From a checkpoint of a small mixture-of-experts model trained on Wikipedia: 96 experts in each of 14 layers, a softmax router.
Below are experts of layer 8 (counted from 0) of a mixture-of-experts language model. Rows are named router (the router's row for the expert), up (a neuron's input weights, with its number), down (a neuron's output weights, with its number) and show model dimensions 0-127. Each number is 128 + 24 x the weight over its row's rms, rounded and kept within 0 to 255.
After each expert's rows: a language model's description of what the expert responds to. This comes from a sample of Wikipedia text that the model never trained on.

# expert 59
router [133 123 114 114 114 171 125 133 100 142 151 132 118 135 158  91 173 154 112 148 150 102 186 161 140 115 160 130 164 130  93 122 107 138 139 173 122 179 145 128 115 180 136 135  90  92 151 126 117 105  94  92 156 132 148 145  99 125 152  80  74 125  92 142 163 152 131 123 164 134 168 166 115 154 144 145 126  98 119 130 140 127 137 126 129  90 112 151 113 112 135 161 123 165 152 158 147 111  86 134 161 107 112 140 114 126 146 159 110 136 156 119 149 121 146 122 132 142 165 133 117  80 145 142 112  93 128 151]
up0 [133 105 148 104 104 115 118 111 157 142  96 120 139  87 116 175 124 139 133 131 133 105 119 146 121 160 119 141 137 150 144 145 116 112 175  77 132 171 119  84  81 138 153 158 127 152 111 171 168 166 102 119 105 124 118 120 112 141 175 138 144 143 134 124 136 115 139 154 105  98 116 165 109 132 164 128 115  92 134 126 135 165 120  86 125 170 146 151 117 136 122 143 132  98 163 146 144 147  79 156 159 129 147 134 128 157 175 156  81 169 138 109 126 109 166 146 122 139 155  95 131 151 144 142 174 131 148  99]
down0 [107 137 115 115 119 140 164 116  91 111 108 138 104 100 151 170  67 142 142 111 117 114 122 111 145 102 141  97 103  93 162 107 101 148 122  98 119 178 153 133 103 165 137 140 147 105 135 101 117 136 148 102 155 127 182 118  84 133 150 124 127 107 154 167 136 137 131 124  74  87 135 110 140 155 128 139 116 109 131 130 166 135 136  81 103 146 164 135 122 147 140 165 116 152 124 153 142 133 120 106 143  95 147 184 105 153 159 143 110  92 139  97 121 121 149 132 159  87 125 114  90 109 166 144 135  93 145 144]
Opening parentheses and brackets, plus word-initial pieces like be, re, includ, on, not, and capital letters starting names.

# expert 4
router [166 142 135 161 128 112 117 104 114 122 119 141 146 118 117 140 122 141 143 125 116 155 149 149 151 132 150 120 153 103 110 152 151 108 119  89 140 184 109 144 135 100 107 148 104 117 123 171 130 147 103 111  98 107 125 120 111 140 117 125 143  87 124 141 131 155  96 121  89 106  66 151 142 134 176 108  99 147 129 109 149 122 119 144 156 156 101  89  96 174 137  81 128 112  91 123 126 154 136 144 157 125 153  85 146 180 100 151  91 119 174  93 113 129 139  99 105 146 160 111 132 113 161 138 168 171 163 140]
up0 [138 147  93 128 112  85 156 195 141 137  96 165 144 116 139 126 115 122 100 114 128 137 118 140  91 129 151 154  65 141 148 128 147  92  90 130 156  91 123 118 112 132 126 114  63 126 139 184 142  73 126 161 136 118 102 148 162 116 121 100 137 140 110 130 123 107 126 134 180 162 117 161  94 169 134 160 108 113 114 114 119 124 126 103 135 121 102 115 146 135 149 116  76 141 157 131 163 134 108 146 120  92 142 127 126 151 148 139 145 139 139 143 170 129 115 151  98 134 138  88  99 111 161 133 145 147 155 102]
down0 [112 146 118  64 113 120 109 121 102 127 101 100 169 130 116 102 121 133 116 136 146  94 160  95 123 146 120 113 128 132 120 122 125  91  70 134 164 118 124  99 118 173 151 153 150 144 154 144 107  97 165 131 100 158  96 149 150 144 139 118 117 164 147 168 131 146 127 124 115 161 131 106 135 165 143 131 144 128  92 156  88 135  98  89 109 118 144 103 134 135 107 131 154 150 162  91 159 165 119 146 146 150 122  95  70 178 104 143 141 144  94 147  91 124 152 166 135 119 122 115 121  93 146 102 123 140 120  85]
Digits, colons, slashes and name pieces in sports biography infoboxes and career lists, e.g. years like 2015–2018, "Bats: Right", club names.

# expert 9
router [145 107 111 138 135 124 157 123 174 141 103 131 157 110 122 146 160 169 101 156 123 147 122 137 118 130 100  87 160 117 108  93 202 143 145 135 126 129 124 120 168 157 163 131 135  99 154 103  99 119 187 193 184 132 121 132 118 102  98 110 125  99 110 136 160 150 117 184 130 122 124 141 146 115 128 143  90  91 113 124 144  85 135 185 137 103 115 133 151 106 132 142 163 150 137 120 132 131 127 147 118  87 149 128 112 105 116 122 157 127 133 116 141 139 126 107 164 107 152 143 142 108 132 138 153  86  98 135]
up0 [ 99 116 123 221 104 138  78 120 142 137 166 174 140 157 140 118 144 132  92 108 128 120 125 128 102 134 121 154  89 114 125 147 107  84 162 122 137 150  94  91 114 110 147  90 114 105 120 140 139 139 129 111 132 112  85 134  95 106 110  84  88 162 106 121 100  83 138 151 112 109 155 108 120 109 144 170 138 135 127 121 122 120 124 152 144 116 110 176 112 174 114 148 127 138 173 138 100 129 100 152 132 142 121 148 120 120 111 119 144 139 110 131 139 114 157 110 127 108  85 166 144 119 154 170 136 114  89 130]
down0 [114 132 124 121 142 153 131 111 142 129 101 139 148 174 107 142 143 148 142 128 145 128 111 108 133 115 124 129 116 120 153 164 161 123 130 181 113  89 121 107 152 150 109 130 133 155 116 173 195 135 156 119 118 125 112 172  92 121 150 140 110 169 157 146  73 146 113 154 127 116 168 162 136 115 124 128 120 123 132 104 123 116  94  93 130 106  73 130 131 146 151 131 124 105  94 144 115  83 166 132 188 130 187 146 139 106 144 143 118 101 120 144 153 177 127  81 152 101 150 161 138 145 130 150 124 117 159 110]
Opening parentheses, hyphens and dashes in ISBNs and score lists, and word-internal pieces such as med-ie-val, ad-vance, def-e-ated.

# expert 20
router [ 90 143 125 127 100 102 139 128 193 139 103 141 147 160  91 155 162 158 126 124 168 156 162 153  87 117 122 121  78  95 121 122  98 171 153 136 158 165  85 103 136 138 121 158 113 141 112 150 115 128 111 138  73 180 149 160 101 129 111 161  88 115 124 133 119 133 173  93 126 109 125 129 117 149 117 137 110 111 146 151 110 126 158 137 178 108 132 115 109  94 129 109 143 164 154 125 102 137 111 148 135 121  98 123 115 135 150 107 111 152 142 141 125  96 114  92  90 141 169 137 134 127 143 162 142 146 147 141]
up0 [144 149 110 167  47 150 112 123 148 143 134 133 150 122 157 133 185 105 125 118 146 122 112 101 144 130 163 176 145 105 132 107 148 120 157 160 156 121  71 152 164 114 143 101  74 156 104 155 125 108 116 125 145 165 124 114 123 140 123 128 131 123 110 119 157  96 100 127 126 131  87 148 137 156 131 161 185 130 141 174 137 154 118 133 144  98 121 107 127 120 135 154 138 136 134 152 165 137 119 160 129 171 143 136  74 113 113 135 131 137 139 147 101 128 169 146 122 177 157 104 158 140 113 148 128 150 130 133]
down0 [137 105 135 101 146 179 125 109 122 129 132 123 169 148 152 132 123 130 152 147 113 131 130 111 135  88 112 128 138 144 166 122 125  95 155 126 159 149 143 113 148 100 135 142 121 168 178 129 109  93 142 118 136 127  97 136 130 185  75  91 140 161 126 134 144 117 133 134  91 143 128 132 162 124 128 144 150  97  98 133 150  96 142  84 126 123 101 119 157 155 112 145 167 165 114 145 103 141 176 138 145 150  85  94 133 119 110 118  65 180 133 135 124 147 141  75 139 123 119 137 177 125 139 161 130 161  95 102]
First capital piece of personal or author names, especially taxonomic authorities and cast lists, such as F in Fabricius, Ch, Mc.

# expert 58
router [100 136 136 143 111 106 130 159 110 111 100 101 140 164 130 130 115  96 146 136 118 115 157 169 133 112 100 115 108  98 135 134  80 153 156 129 104 143 117 104 146 136 154  96  84 115 156 121  94 112 112 157 107 114 152 176 130 134 119 155  96 140 108 117 129 119 167 126 112 116 139 171 104 143 174 159 118  76 194 122  92 147 147 128 151 131 100 135 106 128 174 104 118 149 122 172 141 136 127 133 149 140 116 115 120 110 106  82  96 153 140 132 167 109 124 114  83 163 173 130 138 100  96 129 125 107 168 135]
up0 [143 104  92 124 121  88 106 131 119 130 162 120  90 142  90 127 149 133 106 122 136 114  92 108 123 165 149 157 140 159 105 143 136 160 117 138 168 116 102 118 112 147 164 114 115 123 100 180 144 127 136 126 121 123 123 103 158 115 171 117 133 136 139  67 140 112  81 147 136 186 104 141 111 126 102 113 151 170  92 182 133 144  95 125  93  97 137 152 126 125 105 122 117 121 108 108 124 151 115 127 105 156 146 103 152 138 159 127 141 125  79  99 113 170 156 157 154 114 143 100 109 170 182 116 139 139 115 120]
down0 [ 97 121  70 124 144 132 150  95 126 150 103 136 121 117 131 122 138 169 137 111 163 127 145 149 108 113 119  95  77 122 175 105 166 154 154 123 116 122 148 142 143 141  72 108 135 161  76 110 123 149 105 109 153 105 133 157 105 146 111 115 175 141 141 156 129 113 127  84 122 159 107 116 135 123 111 125 145  82  63 120  94 126 154  80 102 104 129  90 125 121 143 118 106 124 144 141 161 123 147 165 123 114 148 146 114  79 127 175 144 131 133 108 120 114 108 160 132 119 182 141 140 125 109 123 111  98 133 134]
Capital initial letters or short starts of surnames and proper names after a first name, e.g. R in Ryan, Rochus, Richardson; also table pipes.

# expert 23
router [116 134 155 105 179 178 109 142 119 136 174 118 133 111 110 139 117 140 124 132 132 170  74 161 109 123 101  98 139 122 152 103 107 105  98 160 105  99 125 137 117 124 153 102 110 146 155 169 145 131 135 123 157 162 107 190 128 137 107 124 125 107 139 114 105 162 105 104 192 141  85 146 145 112 116 155 126 102 111 143 142 133  92 108 122  94 128 116 119 147 171 128 114 116 114 124 138 115 139 122 130 117 156 124 126  90 165 109 106 108 147 116 118  99 135 175 150 146 118 146 134 108 187 118 158 130 190 139]
up0 [110 115 103 111 140 116 159 145 114 124 154 135 189 151 118 154 120 137  98 150 111 120 150 128 122  93 105 112 153 128 110 114 141 169 129 143 128 106 140  68 149 117 112 107 140  74 135  96 159  94 124 158 145  87 116 124 112 136 157 137 142 117 172 132 132 129 154 152 172 132 160 112 100 120 112 106 111 109 166  92 113 121 137 124 123 101 132  99 136 126 162 176 164 118  75 130 202  95 108 110 120 132 132 121 127 140 149 121 148 148 120 133 139  85  75 116 133  69 109 132 112 141 125 108 119 111 105 142]
down0 [106 145 141 115 148 166 133 145 108 153 159 145 155 123  89 148 146 115 153 142  93  88 149  96 121  78  86 118  75  90 122 105  97 137  94 135 103 120 123 125 128 116 127 142  95 140 172 139 144 131 131  81 105 111 130 120 153 168 121 162  91 109 118  90 114  91 146  89 175 139 119  82 149  94 129 105 123 129 154 134  97 167 154 159 121  97 123 145 102 111 157 107 126  95 137 147 154 130 140 104 144 111 174 112 122 144 148 137 136 118 108 128 162  60 124 117 143 115 112 119 127 148 136 141 107 142 114 128]
Markdown table rule lines like |---|---|, blank spaces before numbers and years, heading marks ===, and leading digits of years.

# expert 22
router [121 147 144 139 124 150 114 158  89 148  98 141  94 141 123 142 131  98 100 127 121 114 117 107 122 118 142 147  79 120 142  94 156 125  92 129  98  95 159 108 121  88 147 139 170 166 151 108 180 114 118 120 109 128 133 169 145 123 114 100 152 166 156 155 137 102 164 128 135 109 134 145 133 125 149 123 103  83 113 121 120 105 111 128 119  97  97  97 134 111 138 126 107 168 153 168 155  85 118  98 155  97  94 121 129 112 129 138 137 127 123 139 171  97 172 161 156 142 132 133 168  44 123 136 144 122 151 134]
up0 [169 118 141 126 131 162 109 135 149 114 127 148 179 115 122 150 137 111 104 100 114 154 113 112 103 167 132 100 149 140  68 134 143 126 116 131 130 159 148 111  57 145 146 104 116 137 111 154 135 152 151 110 112 152 111 127 120 166 108 100  99  84 143 102  71 139 127 107 158 109 114 111  97 134 132  92 127 158 113 130 162 131 126 118 165 123 156 128 140 182 174  74 132 122  87 115 114 126 125 126 140 128 179 111 151 150 120 114 124 160 120  68 118 110 112 143 118 150 103  98 144 128 130  95 116 157 116 124]
down0 [133  97  55 114 124 168 127 121  92 126 100 156 107 130  95 138  59 146 134 124 130 110 122 105 147  93 141  95 124 137 130 147 112 105 126 130 140 155 143 147 111 142 134 147  98 160 123 157 129 136 165 137 101 130 111 130 167 111 142  98 147 121 136 128 125 105 151 162 120 140 136 108 156 131 102 124 103  96 142 112 137 138 167 139  60 143  96 135 116 148 150 110 137 171 125 119 167 146 115 152 105 102 159 117 133 136 130 199  99 120 123  90 132  62 105 162 128 146 150 142 120 111 157  96 130 117 139 105]
Pipe separators between cells in wiki tables, plus modal and temporal words like would, may, to, after, before, until.

# expert 36
router [132 167 127 150 111 106 164 163 105 100  82 100 135 106 155 135  94 128  77 149 167 144 144 167 129 111 154 161 113  76 149 132 125 155 103  90 118 140 161 137 162 113 131 135 133 142 110 127 117 154 113 146 108 141 179 128 138 100 125 100 139  97 128 122 161 170 158 134 119 120 105 119 181 118 111 119 118 150 111 115 128 124 105 154 175  96 119 130  99 164 104 100 145 156 149 129 150 168 147 108 143 137 147  92 157 119  87 128 117 113 152 139 137  89 110 118 143  88 139 134  86 103 130  97 113 138 152  99]
up0 [132 115 104 150 133 111 155 141 115 196 141 112 153 153 136 142 107 127 130 140 132  99 122 153 108 134  73 160 102 113 144 158 116 136 140 156 124 125 124 110 122 152 122 120 156 123 107 132 129  83 118 107 169 143  95 147  75 136 142 129 127 116 142 143 141  73 149 159 142 125 102 107 127 163 138 140 147 116 123 113 177 149 117  94 100 146 122  89 143 125 186  73  57 159 128 151 152 127 132 142 134 107 136 133 100 171 101 105 115 133 119 138 111 116 119 177 114 115  78 105  99 120 116 151 108 155 129 113]
down0 [ 92 150 129 128 142 118 125 111 155 127 117 143  97 125 121 146  76 144  83 146 163 141 130 150 153 123 149 117 177 114 120 122 119 137 136 161 149 190 154  95 131 123 163 124 126 121 113 143  89  76 149 130 108 137 106 123 117 101 132 130 140 102  95 143 163 115 147  94 113 140 125 151 121 156 121 163 128 156 127 105 120 142 166 110 158 105 143  66 112 107 165 170 112 141 131 125 144 127 154 148 159 108 170 110 113 174 124  85 100 135 125 126 167 131 136 149 130  58  99 137  97 143 147 137 131 120 108 161]
Pipe separators and short abbreviations in sports and election table headers and rows, such as Pld, GD, ERA, dashes and semicolons.